{"num_hidden_layers": 14, "hidden_size": 256, "n_experts": 40, "experts_per_token": 1, "d_expert": 224, "d_shared_expert": 0, "hidden_act": "swiglu", "moe_layers": [1, 3, 5, 7, 9, 11, 13], "router_score": "softmax", "normalize_top_k": false, "routed_scale": 15.2, "balance_loss": 0.00174, "balance_bias": true, "init_std_router": 0.0274, "lr_router": 0.000349, "vocab_size": 26566, "norm": "rmsnorm", "norm_eps": 1e-06, "tie_word_embeddings": false, "optimizer": "muon_variant", "learning_rate": 0.00838, "beta1": 0.95, "max_grad_norm": 1.0, "batch_tokens": 131072, "max_seq_len": 256, "train_tokens": 449600000, "max_steps": 3431, "dataset": "wikipedia_en"}
Below are experts of layer 7 (counted from 0) of a mixture-of-experts language model. Rows are named router (the router's row for the expert), gate (a neuron's input weights, with its number), up (a neuron's input weights, with its number) and show model dimensions 0-255. Each number is 128 + 24 x the weight over its row's rms, rounded and kept within 0 to 255. Numbers have three digits each.
Before each expert's rows: a language model's description of what the expert responds to. This comes from a sample of Wikipedia text that the model never trained on.

# expert 38
What it handles: The preposition with and similar linking words in sports career text, as in led the NFL with 169, record with 14 saves, using, despite.
router:138113101106136118115149118126118154130103120156133113129120160081140133152163112110118128126121107161168096114148132109151094120105103115148122139144122090155075133157144123106150140148131134135081111134102084153146145125115142135147120075127149143088128153117100137147107180116116169102113133140133077145120140153139089150111127111156088158131135139139161128130116141147139111145119114146101175147147100094100137128119098111146127080116138101145172127133154101101150095106139103067087132143112118086113146083119123157095131149128130145145135119170120129099077159136181126130146131119134133104107114168097115104149106102117170127158149104119094149114122075058089148121175131117141123093130128134106165091137156136145098106175131109081086156166152136169111127150148099
gate0:100108150124130154126138051117151092129154148167119114141148181178177118104131163157125162176134121122080154133164123131141133115148103138142149127089131138116137141139140124088137064110117118128084154147134112135145167081109125126130143156127114132134157176119094164151134146144123134091139134146124138127152145121114108149137178161145103121144100109106155136156124129123134096163170104152087114098131139126172120122131147143125118125150147115172125146119128099148111192096140115154110106116152068155111087128109138123117166121111140120129158112164138161111120142131081152170150170124156129113130104145112145161144103100161164064150164130089122161090115118102122171135122145114126118138131093141119120085125117116131092108127119105136127136103166171132115159102136143
up0:103169109153148126137107161110113154144111143113105116100161139106095125109085105145154093120129131112112126093141115152106061144148144127129122106154130143092126163152090180141110165142122139130119135124090137122133138124144111108132140128110165123097105119133111078147114129136109141155123119143121111110122094135106112121117123110120134139122132128175150154103127135148103151133124134066115146123128129139077111158140129149140096179133141090125179140148137149120154151103076170097143145086169121111131137122162158125158123174153112131143119161137121114155155096112099122157107158118159143089085148115112123134134152180140118142198110089139129102132159125109118119124082164095135116156134170163108104097119154184100132114110154168108158104112103128068126198121127149
gate1:111133106162123070165106109122101130101097146146127144127123077128126127142120089124115128129134123131144104133135062134107111113117176141129143119131144131143158106105098099185128113142151140095158171098161112139150148144144130125153133145130118121137171109147121116150178129121133141140157109121118192121123102099145160159098138150140129129150154160179154134113114136177136124112122118149149140141118115097164091109136156070129107130182132154094155137159151126126127144117135102175146173122144126122115143145102131135114147119120109157120138144092130148082154140137115145113164108153166120099142122142155087091096141073150151132129144126165089115113134132100155101139123121077125160107094172087152154083153099111148117123107107150120136159109139108158131111207148090
up1:166158169119162176099091181172127105115102139137134174112113159121120124131119125134149162125064163118111149116142155111141144170126150127098102101145161111116157133138142113097136121128163147122149134112151173102165195134113118143131111121156104133145145128137129107100077159115134123129151110098190139114151149129108141109119118147126127118134097080097076103117127102154114115119102111110115098129135154083090134115109144153120124103132141106101112112097087115127146114081165167104143093163118162140158138142160127101153123144118089128110115129135103114155141109142119132140151119100103143114149069107155170145102107128118110138092139115125122164100092129159137146136126130125157129102172075114169140160155127130143140169163110149125145174150101084113110159130109141
gate2:160099127155116126122128107136140159089134156131129117112117114150105117144147143101132095132084096121156112149148119160147116129116169135118110172137130122117125133146143110121148131086134101113129118148114118124127139107131119155142099177155142111106132158158118167103167055104124183166160099116112132114128130171152135145097149118108129177123108118115137147164157143130099139118095113149148158111106140123135151130093125112121143084123134140118116111121136137128148134093148127091102142141157077106133113110134126140182103121148154070134121125130130066151156095052130125140115132119130171175109154171152157118140141131101140163110185099144119170139152139097094115137094120103106117144166158120148124126154116129119148121090122133173121159096078125106158179070091145
up2:131076106146141169118146139145077137136112115145113163116132123066113117121144078054122115156091126109125118164132140150110099125117094151111079130130122138122085098118166117103154127164147126124111179153095101142132118144138155111127085130117158132124134144113139167175118117142118091130147116114129109084141119133095174105118186114139105105092148114118133126114160124142116121127156133140142114068123129127149138093108173091122122092156137120111136103107148159131157146104118180129131130149116122099144129157115145092110149151118080147139149118125156153113128111121145165101121122086161076114173114098141153091115134108131135112112121156119165124130109143137090082116084146118146111103104104167113144124119134116102096171126106134137083122102150109131108170195137126
gate3:124144136137106132145115160106113124155106098114118127120121156105131111131127123119102130070158077167117145141078128127118137127084121133094106158132103117149134125139146096116083107148166098176117126087103095108128066157153184125102122131141097102138133110097131114147101171084085100160140110117092086121130097150099108093131115111168108129130161157118117134140158119105156097126136152142137117145141089091119089136128169124082110124162176086114135138135139160168183120152121119109141158109116146091152147116100088170092084102160108109146113133131150135131098114139151084135116133157119192150128168117157127143152143122114098160118116073107096136150097146095099145120144149136117100141136132130129112104126149107091154109119107157123111128157140124116108138142149115
up3:148160144125146098110150138125154122102103119067133130151152113139159127100189116128129142166117154108084149109167168117122139104130182095129155116095097142178179084123180164145140141106112134135086089117139145151106130144124146142162105159149147112164148138176162140155139091112129121123125170144134130106134127113117158142127103095120123120104140121098132150151134147148169146096087154074065131120137133137128133079156154134139143141130126163072124146090128096118107119123157176128107115143097139158140151106153150117152166170144154145148157119118105151119177158110152140115133136086078142151124120155084144135132161118137145129146138128162125141162126146152119115118088142126134125170150105161152117137132109136112109152159124132132103172139099105123088114117143108
gate4:141069141173126153127128151113071087131147171119174140133143159119141118114135172117115139110111104140136125150157139108165132138139088116106128167106078146084099131159146120136115157103119126122098147125115149114155152139128142111104163096139133119092133107106143143188149144148107117132140062098092139114114117117114136125125108183155154152143085130100182124101116119148161118106149138153110138130124107135119103123109109167153166123131131155109095114119088083158128120109135142100083131123108172158138143154124115085127165176134112168119147126148116081140100108097183108176136145139090112108133144166124095114100107103113124128097162133113107148120155127160145126126108131116183107137109153111154158145114144137114126125117168145151151168115105101085142128168108112
up4:102122112128159101136104129148154124158123114143080169120159101103169149137116136152125139160114099133141178142186122129090145168118112155127129151113154127091097088108165168135092121100093086171133212159147123125154133105111154150140165104106136130126197131103131100106138135140087126054105133162153134118073141096138141150129124083139117108095142127133117111093070137144122098137151140143104131098151129113118136122105115108132113124100151151102118108113174137149101156156132163141151137119124114105103127132130129100140170082135099138160122129148163100146119112137136107122102099143126152170141146140130147138157123123133085135124126139119122140140128106111145112128160152090085123141100093117161143107114077080144123085127141123136097118152132149103106128103156116
gate5:166156151146079102150116138180117092140108153147136187112108140133106089139108111162087153090130117110144099148134154145088099118136080121136146073112105123101132114126112119150088122113134143122111111181116080142095093151131178121106139123151150109136126110116132096133164153090133142184128087141155137153143069105134147174119150145121158123120145123108145151113090135123106146125100123141125128130175152161095131091149120124127109158094142151105131130158077145140140132116129141123128144122119157112132157132104110151151179124160133138155160139121140148086133120108137123108137139140153178113144160159120084159130144118102127109122106114173127138128169126110163118095121164142151114104136127119153143084160101084107136128132173082079116146128120086142142123131092085
up5:146115139124143135157144140140150113146142128141110108112133145112187140152120144120123128164117120158146152146150125104121141133121137067106129116107129132168180139126151155100132145177111156082152141085161111092156122135114169145113065090126095153116142141138107148160137129126116161123115096164169110141111080160113146117191128122153148138107103114076149142125154152124102133087153139126108142146162159123156116158136129129097141145168133149163125163147125125172111100107123140157131119134121132093105129111130150104086143147103121125131097157095127168144146123110134137089146133138166162139125129125117152110133106194095151114064117120077168106167112128136078099089116134130140120135154090148108145149148135158133127151137121127139134163129168138155125159055150142
gate6:122146144169113137127148115097125088107174165153137132151183110131137132072132118112116093113140136127120103131115160120099183154106124116119147145137107141093072137067155138103147119146149167175063135138148123123123126106112101151158139102157122125115112159147114117119144142141137145114095133171103160113107166094129147097130143157131111096099171125103102112108148132155134113154170100067147162164136150141143157139080121157148129136132111158093118112147146136102155131129174120140115135146092161111126136109105147094088156117174113166110127175100151135111144145139117083123138106108101128110101140168155114126161151144128119104098167125138122127114094108126114150152148115146159159066157130152131139144127126116074117139106125105121133120144165138148127131139149068
up6:140068156110128097150106105131077148155086151114120107100104132116100127144098140092111130160181117111099133153134115145122098113118124130139109146138118097080132101150133125116109131095123093114154097155102169057113124140152117127161126148128108136098134152124114128150124105127134128134155152159140113136131107147147123165120104186174125146139122126087184122074136113144119136141162111128144113089117117116135165170090142146132066104108137114120175119142149127137134135132090090152094146138106145123091154152139108105113115169131121099159138121115133099159126144152185130160111131101152123120149110157164096145084167140150114128091143094132121140095103152121101113138142107118096137118102127075117136127120159099121113147137150171120153122156162086073093099089135121
gate7:134159137136107178091146143103132125114141105179150133100132132123129123110135109152119154097104128138146126146168124143158101138092137135146141156161161099122123128128136073133146122109121152104179130129118126088122175131151127104127105169123128131144119115135081183164160127144119146152131106121139142116145133129085112180120114144111173114098149143121136150134147120158136175120123110145084144124155135134136140101119080140117126144073106143110132115143127195081146111117187092153145074100109168083144099120087152135149163107109161092166081121139163123076163154137125157122151138141135138119145151196152106137145140112146113165102141118115138116095145167112139121158133079119122112093117130126079119137145102104117131130112133138126065139126129153153134129121150094
up7:129072165100112126122107156156145129117151101114102127107115147149103131146140131155103115127133088088126125156137118137173107144130136106126161133116112122136113154138084131131132139129129103159170117111126139158146174132082125130081114119097093135123102099125089139152126100083138144119078109124139126119122168121138135110147130134080120127135110125116108122099139099096120165091130144138144114174152128117140144116079117123131135159098118142118082112114109130127116140084110067123178140155154126082106122092085153141161184146138096118178126156145182164130168082121086179124163157141114156108165117114112126159150153084113121167138156133099115120129115110135135112154092071133142114112093141119098079156130145142139125127105104121134099139080118144150132121178136149

# expert 28
What it handles: Prepositions and connectors after nouns or verbs, chiefly of and as, also for, including, like, in phrases such as known as, such as.
router:144140104122142135139134122105111139088130125171143135131162148103115116167119119129104128124107126109098132110171111124146132146161117137152075137137107091116136132163138150110131124113136130120138080129160111109147090154100081099158157131133113153139119144130110115090070130107074103135135121116149109086109143115151156104107147133129089162180125089109126103117154097114126121125175081150165170128137140112127170147143085162109151091171134118119106128137129123118095100105086114129104105145115105134094150135130149137153163104111119119154109089149091098102157154105125099165105113141096101110145133147093134101144139091170141092142093106160113146141088120073126136161086096170170127118165103145104108146111131125125178136163175122148088142131135128118099090157126157
gate0:140126157102149133133173154174136120131105105119146145124166107115148141156110155130108182130166148096131105082130125091153107044165127106167106105136157157112107088134128132133104131164112139126134125137137126122167123139139095144139128121105143146083123128119095146159115105127120125141144152165179067166154102109139116105132115124123103155109169122122137143094096151106108176105122150121131139080150147179142100128138153154133099134076107143181172087074138139130153120119129097157178153122134132151128135064148137155129116096145151120131126153111099141109108149121088116184122138106110158147106101086152115110146107152094122113112120098142114138098136141061127117119072120112115122122145139107117158128146116128105143101141125136153101099129115120134149130139113142
up0:145118127157135146150126103153132140132102139148118102076119107123088139183123142103118135152089151122081115120103153126121180123133168153095139135091092125140127128140113139169100141089166114159129076105092138141124123150170160130094134142154114098188113132093117191141117142122129149109109107085114113110144083135125107140106133092167168144107140133130161113108152121143145107127099149165156106123105118144103101113090125112128153136113161139143129134111116099092146141127105157155095146107126138094096121121122112144140138162099127144138080095114174133160144138135146082132109156120127167140151114142162129155130141153156127128092141161093117107172134112143109140119136157143075145115113159126150147154173124124100136141085126149172087089149141134089136114107062156
gate1:132163168147153162116089153117116141084128154137170117105141130134153117086150170192161156112124111116131140194156102114139154126145138086084115145153120144118120106160155135115123109116120093116127150118135113102150114137107144140153162122122147115110110104150086102161111122126077165152156156173139107115098136148123135132138147118181125151127144127128140114154108112120129129141130119148121153177122125152134123108135109137145095158166136136162153101147137143145105157141118071046135156128181138120128132112167116088134146160160096123154148093149103166147151126121156094098093117146156114099105161147109112157126151150099165120135124140179124154177094126125157157100145135107150148139094137147186114103107174150148121136108119128116117094112129120124127141097109118
up1:090165159132130104121190109142124145129139130147157133129129124171141130108083143108115132125089107104118168145104146129151124109099140124125085132121129154100102126117127083119083157114129118141148131123165158159117148146163137112123133098120140103121124134118155096129133127081176123147053158142127171147130158152121121103116160146127127140083145112143185113129129106118133136141116140144162132107142136138176122135128158150150137146119181117105121144162115085080123134161111190127152145118102150127152116154098107138133126123120120136098133144081175120170118129151136109088155133145153155143103115115187112135197134089106105130110106117114125097138111144122151109096114142111099130109152104113175153161125122109092121123100144130110131167186132150128117143110045151
gate2:182132085119070118136128106123150164114129104155105144094147133184176096144160124048151100154144150125120165124093147111158101136131140187142088114118099151118139162121108157139132119137107113125079117161158163159151153125150132162113130152107119115071104160092142128127165136149133111133082125131128100136150122125130148140096127107142111110128136129120167137122149153145134141107145138153122119124151181128138143128115103148142138133143141134115154104181162106134160109080158167103161079132090106127126102124141165117149110118116096121143114149119096094076125113184117163137124129154134179131164118128136146116110093159149135147179092137144130134093154148162127088122126125138141164115085142113135121140123158135115145134118115155167120142151121095122158084118123125
up2:160133152081152092127095154098107124110113099163141107140149144137101097138117117120155138175154137160146077118135150085115083068147127111136147122135140091174140123124117114140176084167133183117139152118099099132161097112141120130154145136110117089145119121140146149156063099126125116123150123117102128159129133113153109134171138142130100149133124179111174142139102139138090133105119139196138130177121125138102092108150121103131072121139094096132112158113109120116165136131105189147146187188162126145152129134103124127084117140127153109129126151134120121120131089096075151166142115153118094118131127141122143164145154117086112147138105157095125116134117125125125130126127124148121119175132168137147155138106164130125095117168117118125121124111158090107125104148143121
gate3:177121161150170097151069126130117108155098134139111152100170147131143098142139147195134095135103107119146153127139141132123105145112146116145130119131117182121130140129109149108137075103143088108109120144132180122093134095149138178076135168116124126180141088169131095106076126133165178095127120152123138118138124171122109144096103174134117146106142131162134156110107111100121148115130153140147184147098131141161136109145083113134151095128118102135147112154077108116087085118161112138098130093121099118148134142144118125169111151152121120143137125104132130100127159138134183150132134130113162143160112122100100125123140128087109133137136127146154104136151087088121125143121104111092110081110147121149154128169161133126134102149145124101106146099093141124123105089101087
up3:152166090128128123138098094109117159105109116150125111149121122129139156119112139139071125132140141113160114153122150109113135116142112107090128135119158119112169111105155110112155193152134172137193143111181090117127140148135150131167078140153110108199092158084121141117152135142084142142148137132179115146150173127175118095133155121091113184122163134133121125126150159153106106090128091150156108122136145125150137137173126119102101089160124141121135112142135123149198112113150116096143155138109102148139116099119110076094109131147148103094172158129130106114092145139129117143154141113126133155111150148155138100126124130173141126144121137105113108168133126138129110128145146128146127120126124128136123186152159099113144158135106122144143117093136140207157156153114104
gate4:124171179153136116095144141099115144141104168146114148100126112122098137125099134151107108114072093179152144139114106139168103137137157141102133134143130127117123143152113120100160108157131135116092143109152147094123141120129116117112138136148123144151157110155106084123150140084138114108150102116161116171131125169078129139130145130157130150099191120138160113099094131129157102132107156134145142167110163142092109132108142090123142128168132115153094094186123102200105102132156105128119132097140158130153146147142075119115151134101135123128126119118110164119155168120113097079103125107161133141127167143123131127156115127096106122123181083126128127104132138114145118100116210107123136130151121107114125132153147151122192138160145112125156139091181133168120149143166100
up4:097135136108161100094111131103130144109132147115140145114179087106119153170110120104120062142156122118134118104138144106110147119114153142111151097160152138129088107127115125136135110090102120148117137176124133140101122140139125116106075104157151148118130106142113108092128164162157118084096118065122162085138123139121132093119148116174112119110148177115104073123064154104156146138095128125068158137129152158124171126091097112094145153133097138144160111120147151176115117135136086132141086114099178110119109104108097175146146136112113123132121117124157114165125125162138144155115129113142134131135175090153148112147103148146098159130127097108126080130113120082119126135089124157151127148151103136150138143167095147077136119117148143111139116132154144108139101120145171
gate5:098146156101161153109134120128093160125120149150138143140054171129136152123168148159115139109108140148105080136135135159113130140159078128096092119114112121102118130121153145096117142130112134139157165132172143124122118107125105149139159130138135192140173141130096103141121131120131133132128162146174111116141119136176118114126091169133117132122106154198166156109162145124164140136124132080127157134115118103123109108096143120170158128130107126166105126138112145114088165145108142133146107117126124113175131141125135128169122116106167131112146110151095080134120131141114100126125127153168141122141139110136115121113153113134094126142115131161121192138090165158108141109170087125110136114123109173167171089151097113171109165161149118129148077113149133163104119058117144
up5:134137130090136134170139095133180137172104158136180122196135126138160175143097164140110156131107127129137100122141098145096111110123098127147140129123151141129153179126165125146121110111186083096127123163146104149144148113128181148182111132154111140111090178137158121117134117133154152126117153136131131113115135110161125140130119104139129174108129082127102175114111140132152113149143185154104143105114145126151165124101132156130145109090135163068104139165126109142161138097137129128134134121112105141145101142117126138131150095148089085168146153156130149124138119096129141117137113119132115124113142132059140146114166117149119134135118133140110136112089153108153132139131114107134114133173105130101093101108113103155135133097176171148138137136136196115114137169067155
gate6:123101102092141157086121138100117166133099106127167161124107128131121094115095130123153100099134124120073187141117126129176146159132134101123137138112142132123111103130165153114110122113177158114098115131136126090125157145133141131112069115106139101150128115153171117138093145085105154133069117129113116120109119144144126095092102120104100139120105173099096104125126150124137157161138126100103119104135094125092120110089099152102101100129145166086105122122112154139092121126102073119156128155166152132128130178094145125073121140116135123140111126110139127094108101179097121170135124108135147159169133105124145149149112166114150057166126140130096160111130114133147140106143156142122110157132122116146177130103139148112167136186098171131099118114119142173123107114126103
up6:127172105110152128132137151117153129086097140108104091113162160100136119142159134120101142156124112148116119171113121142116135106121108110138099114123183150143118152124141154141158158130119157082174141140123141132135100151162156082110147116147106101112117130133140099127125136114112130111109105153121112145147117159161151102113108163096139187146166152114117135153115082141153168140111157129119122119137132128104135124129111098134175130125073133120126120113126127122133103148144166122160074135107131122128116137134132117112119097130155102137086102137075081108138138150112147089149120094136181093156144142118174161130130175110059122130108081111106137116200145143125145089104130122105124121146144173128141146140155085096177077123151142127081158130131178134102127184138124
gate7:086112130150106136115096105142150128082116168118062137136156097141142101136135147103141111107157113089102127118119120123123112102157133174159107148132098127110134112116093125147107130141151145159149135116146133173070107125113130130151134109114131095093148152101134136122148168086152131113073117132155138148064091117147125117125150143180148137112143156089140121128135168117081133131138142123103123146139126125129132169103085122130133090146151133090156122103148144126090113148117106173147125125115115126099126105139098083156088115128107126095166163124129128128120157171154151114100128147137088119156075119141134092139081093138147168121104139163109109167134107141123110129088121158099121117099068140120131114102147123129147149149120153117188077147135120172102147171102098
up7:159113143097130129086130141117143125122092106099172115173095157092135095143124151121113140113121153121165135163136145128137135165117094120146138145095122155106137158117168145117099163159085068150116120109116122164152118100078144140130117114105138157143127146138196118126141144109151120131149107113129101161145155120155140105138128127114150092121108123126089090153113151156124088157181100139171113170112157153132093135151108131193122107135110183114139130073105123148143133130128058098136127140116133097103119128116094156114090078132101104149115139110131114159156152133107150148119132117121123117149088116133096091095097121154122111148119111142155157116135104098147155111133096116131098126127105089143141113129163147061129097125142112157160111075128098093136136134115150

# expert 33
What it handles: Prepositions such as in, since, throughout, near before places and dates, especially event names followed by a host city.
router:136129142148106146104123093130127126152135073136173162163141151128180094114100098139132096124077178112169089118117148151156155128116127120128103112139134090159125146118154150117092117103127123122155116117108191126133143157138109137138132127146155116136130108105157171172114109097084159132136142159156115126142139119175139060163086095123134163078158118144174149102120125127121114126158099112149114143129122148134109120147176116125120119135125088090178119112093118153103108130156106088126096147093126158173109170114142171077143145127106149144129121104121109159132093128128153134137159152120120147126094124104104139102134106112106141131088099094174102138107119121132111149165117150142118160105146109171132128159125104151124130115157155139126137109095064146130143148094131
gate0:137096150152129153125112113098129130176105141089115140125120127110134107107104153142074096073092145159139096136124088150123114136158113131137153124118139117146100099109144158089152094107100150132151132139093091119081113135109100128087137110117098173130129106145170127174099144127120150138125123119188144100146110132135133125117112146103109181114168110104095150151138107137148149122111138123122124110116122100125168110171092123122102178126130098117134072151140137106111129147095112113118144153125122135169113089129042116133165093110106104149132091136146145118144134135165154161134138157121138129097115106120117139132161159158084127158122146177126129117075072108144113154138176128155138148130140166122122139160117139143108148152113144083130143124142142128147198124111101
up0:140138173140107145100124107133156088106120101091120145139131110123135151149129128132143144083141130077130145122133077110120100104135094104122128108146129098142120115102157153068146126101098102099120118114121127161120154176154103103134110142149142156140113137113066175090170122151129135083123142098081154114104103118130107160132144142152125143102098120140101175167115129159094107148089147113099143146151147101120098146160119130142145125140156126121109113143109146108114133149145165139142164131137122112137109122089168115148154167153199084063110130151106136095135134133163108090149097114158102132186155147102097108144123112120124122162160098128136148135147146135105113126106098139125140109096092095123167141123143163073099106144144186149114136141119148127148136143113098
gate1:161108121122173117149130115095116110156117141132068144146171108132158125107138129155122132140131125103134113102103141119131113124112156138128134082148112112117118153118160115140098115126146145123110138141137137086158107083142138155133160164099134164122126094133135132169128110106131162142122141115070147142126135109104112121102143169165152153102138122110115076120151080105180139135161092114111167153164128101105153146138126130147158085104111145091141082113116146077123126128158069149189098116137177119135172102134148149125131145121113131121144107129112193126160123185104172099138132137109147167121072162122092108174119101118126122124172144104149099134124108125107119119129133145119088133121125108195098106097105113145118139091142112105123126139127127083121135099101151
up1:149079129162126128149124150119137114149171143161147156130127085160133150116111089113121065155106146134115168175111085141139105135136166142135125125127130132148105165112173144070111153116124156148161137133143144114155124139120115116156116122131114147122118118102115113148177110125102127108123128157140184165140102109167142177182107125130142091124076137112109098122137087125141168166108093129106132117123116171100145140136159158144131093143150134075149119122139101087132118057168110168154115146104139083127144149149105134163169114122142134097117127106074132092125138164113125119131167118146106150112159172139135101123116134143127110138142114111134107155124125104124162122098102151161135122111121123126151149124150091140096132120115070109088137125130131105119089184103145
gate2:111131154178133104088143171134128124072115139121114106157099132125162137160096122153132126110130183143118090130153149122135119105164122128122134155115135118098131122104108153102074112146131145129107134155103147070170138145134124084117206130118111112123145137179113162132143154121149140171127164131123141123108127081141105086132126169135154101169133156128116124136135147135146121143102176116133115172132135165087106129170158166148132145090106178174147099129144137143095143142143163115127136161105137098104127070125137126115124117145068158120135093100131122106122130128131104147128106151114136149134093089078117117117118143125129169111138141132147131131128095124151138088166133153116109093141131214137136130128132119108116123090155111140190145120102137128109116155151118
up2:157119120134129146154075131139104152146126087171143132139147130165097095142170152135140132116152114181165136109130130092109103153151123135132176124147116157155136171151112128138168177157147128121136145124125113133154120120118151089148079083138140132163123199089111092119080101146100146106120117160098077095121124099070101154083150125142126097142100141120128142169077118081141069138129146151075137115097113131104139111147138109113137121139122129097093125174094144119147133121146134126129083127166137162123165112114130061128118148143117107132096142137150114141112146091121091128139116102155106118123120138137137138150126181127128146161133136120143152099093147147103165132169125087146106112112113109093109138153121110121129133133134133148144124099170117097124146124161131
gate3:149110157095122105103125053133123127105123131144128154118169151116136112126111102118110108143141112117158118098146147151139140148102095121135097145110129116134117144118135118167126114131086135068114137120088143129095117104137119139116144150123125076131138156139174139131132140144125117138153150116154123139124130107169115119087134096096160133103127121111122132141148139125110164134128163105152046160162180132127153077160156171111104120116115119088184144135115096125159158126098116072142098132127086115152108138085118162120112130132114106127132104138096101121135131136154152122138124153113122141122129100154102112144138172138114167159178105162169116136155128154130095139094118096121082161097076148120117131126088105123118123137095158126180116116113113077077122115187099
up3:106071124130134127135162122102159092148139104137110088144136125107122152123169105100131136149124109097160116116157116129129187097141138148086094099184110155111153109123113132114146184172101152108111160149165141173129171129144117124152106146097133136102151136113145109120139155096124167138134123102138160086151102108104124103115149149104108150172121091132112131143120126138143094162136159104137139128113131128137145127191143138118161128155138167144131180174128114126106112097105138156124143116129160069136108129133097131138136154127153096131098132100162123114107101151124116100150199144156164092126119144141126106136134179166143096109122166137122094121149156110145125086124110147124177112141135073120155104111112165160160139149104142114116122166118157145146142091115103
gate4:132143152161115086135126150175147153091155118134111103122105153125117105161115108106130150140118107148178138118145143070172138067186115185178130163121139103108123136110113139117134170128185114146129119107140139096117144107119108189122123083125149170114116146150123125106114150102128109114169150107118121177154105142146118138111129111121072156099130152101104140121113132144143128194135115118107094137098089144117143124124150162117125146127101104132105105165087130122100136127151105139155131142147154141161189119086134173096106116165110130090094125137148152136115119100103111141119151131135117170161105126101176099146131114122160111134135118128144115091138140144140113160135081123115155100085138122134141101101121127120118149112145108125112088090184119121108128132127169
up4:113145111129111100123151081119135178116146105160149120132137133135190101115126087197107116116087177123111147131109168153115112082095094171125100119148124110135107173088086113133144124135123099145087107102140142105137139132127137115148099115114110144124079151129122153118103107097147099082118117140123150125152122123135109095131111149105099150107121116148103147066150163128113140151135175121117102130103162102173149168085099103157150129094100134114118120138113137106118122126120145133172136144091146154142134133167128119142115117149165139080120151121147133119130121133159135075107150107116109168135139120128131128120146094096142171093149128090138122156154100159148090113101129111112166112165110161197130097131149142092156124128142155151116085117105079124139126099120121
gate5:137142088139114147126129149112105105123091148118126147131125143121092140115117108144084088102117092097138068144116124094118147122184108104141089113151101129124153120117170121138125122132121143097106143101071117135134110117140093091072120145147108106070135139135157101117111139163136144141111111155133115146129119139136161135126083086129108133125150121128140138160162115135113106105133125134147170137124146114148073152121112169120094175122132102169124088154099135111133136173100139087181103117086162115122137167113119110108138122133092208139144127114126090147159130118114137148130161163117170130140133167172131192120141102134148162143106168135177149126137097122113144129162130156113111114154132173125143113125065148168107146121142115127153143121149122114122115163135103
up5:098143111112146116141186165127139094085133135146123150126135092128100108113121123128128140085121098144128126146152117107134124156137152107159156086114132141122111115127108111155154075105114111159153100128120134125083149147139116112114143109149104138127112138117173127092109159157121133125128101137104148126107113100134157153086122131110083099183191129147130137105120137119141152085064165104121161137101135150156086135109131141111127127131166102096147159160137109102125090149165097152139162112157166115130182128099168143111136121098122120142125093167096199106120107148101170177153139142125142116117119147150157137148134096114101129154139112123118092143159163150194112153117085072138103130114117135145145105132156097121130104125123146096126143100109118182117141144105118
gate6:165089150146115103124094164127112114140131143131119118151130099125150086132115089130141122110146112102151096106096131119151110116110186144104146103153126176118167098109112155119101165103143181132153131142131169133138153116158098137135159112154163113116107112174160125151150108130099081128140146160088096125151137109127135124123129078131150142124157125140124116135147071128130123128094175131114146162103121102096129138122107113167182073151148158097143119151163125117100092123131091109111111145132130119178133144134122106130135129157086127104211115118137127103131108129131144117127133168082182134171122152146142152109101093164124151084150141122153111133138126078136119150144072151115094171127129122145110113131099127155136122111125097114080120143109087128165144144111130
up6:145108129156119150148106109104154123140125121123137112125107144163134132165084144144135098107128166147161100107125176151105094114138154121133169115131093126121166140134132127090083118087110165136129113150105107122131131142169106133131075102145134127136136139155138123167150119100099142123119187100122115114101136107113092146113121133105140099097133092148168161113111096161137084142129139114125086154141076095149140077138179109150110122140110107121135128132140143144089095109194092140135160148080144104114152088094134110130116132154078135132110115092084124154152156091104129131113115172145104173113133110158159112124158101107113166108172163148150132091146096138142133164128130129178136170177073129128128166132136114115086152093147118118115124140128124139129127121128139
gate7:122085085130144168127086151113121157159134148150144096114125157125123115161138110116121176114136185126126121148107102136127156159137133146123121118151155114149160101135147123101116079131083139124131184123120116083116136104092128117101113123101156097139117091127127117152120085082132152114148127107089137125140116147138129074135139145146125126124128097126125177109115109129118153153149161116121132139104074151136102073139160100122106171167154094141084152111086124092180089106126085115150115090081126146144125137148149151137133157149102167081127138163135171116120134153164116127103135143104160150138107170099130123156169100130127160121135172133121119110128103157151118139134140162113117120170184122094133108157110104119113138145155105133152140103104162126120193143120138
up7:111132150114159136124113104104176128120105132131162190151156140183136100124153087142090129117123126181111093132124096141117157134141102172130150144130127133132187119126133082123126119112114107134128123135104186142084179128134124120180120108094175133133147081110116115141137134139164102120105092154143139127129106145166141129126134145100105105129109127106112159083166135098163146111159159101112139092129108117117103097067111101142133126124138161160179146124150125103105133138174161159111122107114122103126073081125143156101114119098167169098125123131124134098075102116190154145153116132123112114137140152094132126104116134084128127145117118140194104133102128106153128134157153137168134138141100113093115135123134159140129119090131128150148152103098110097142141127106141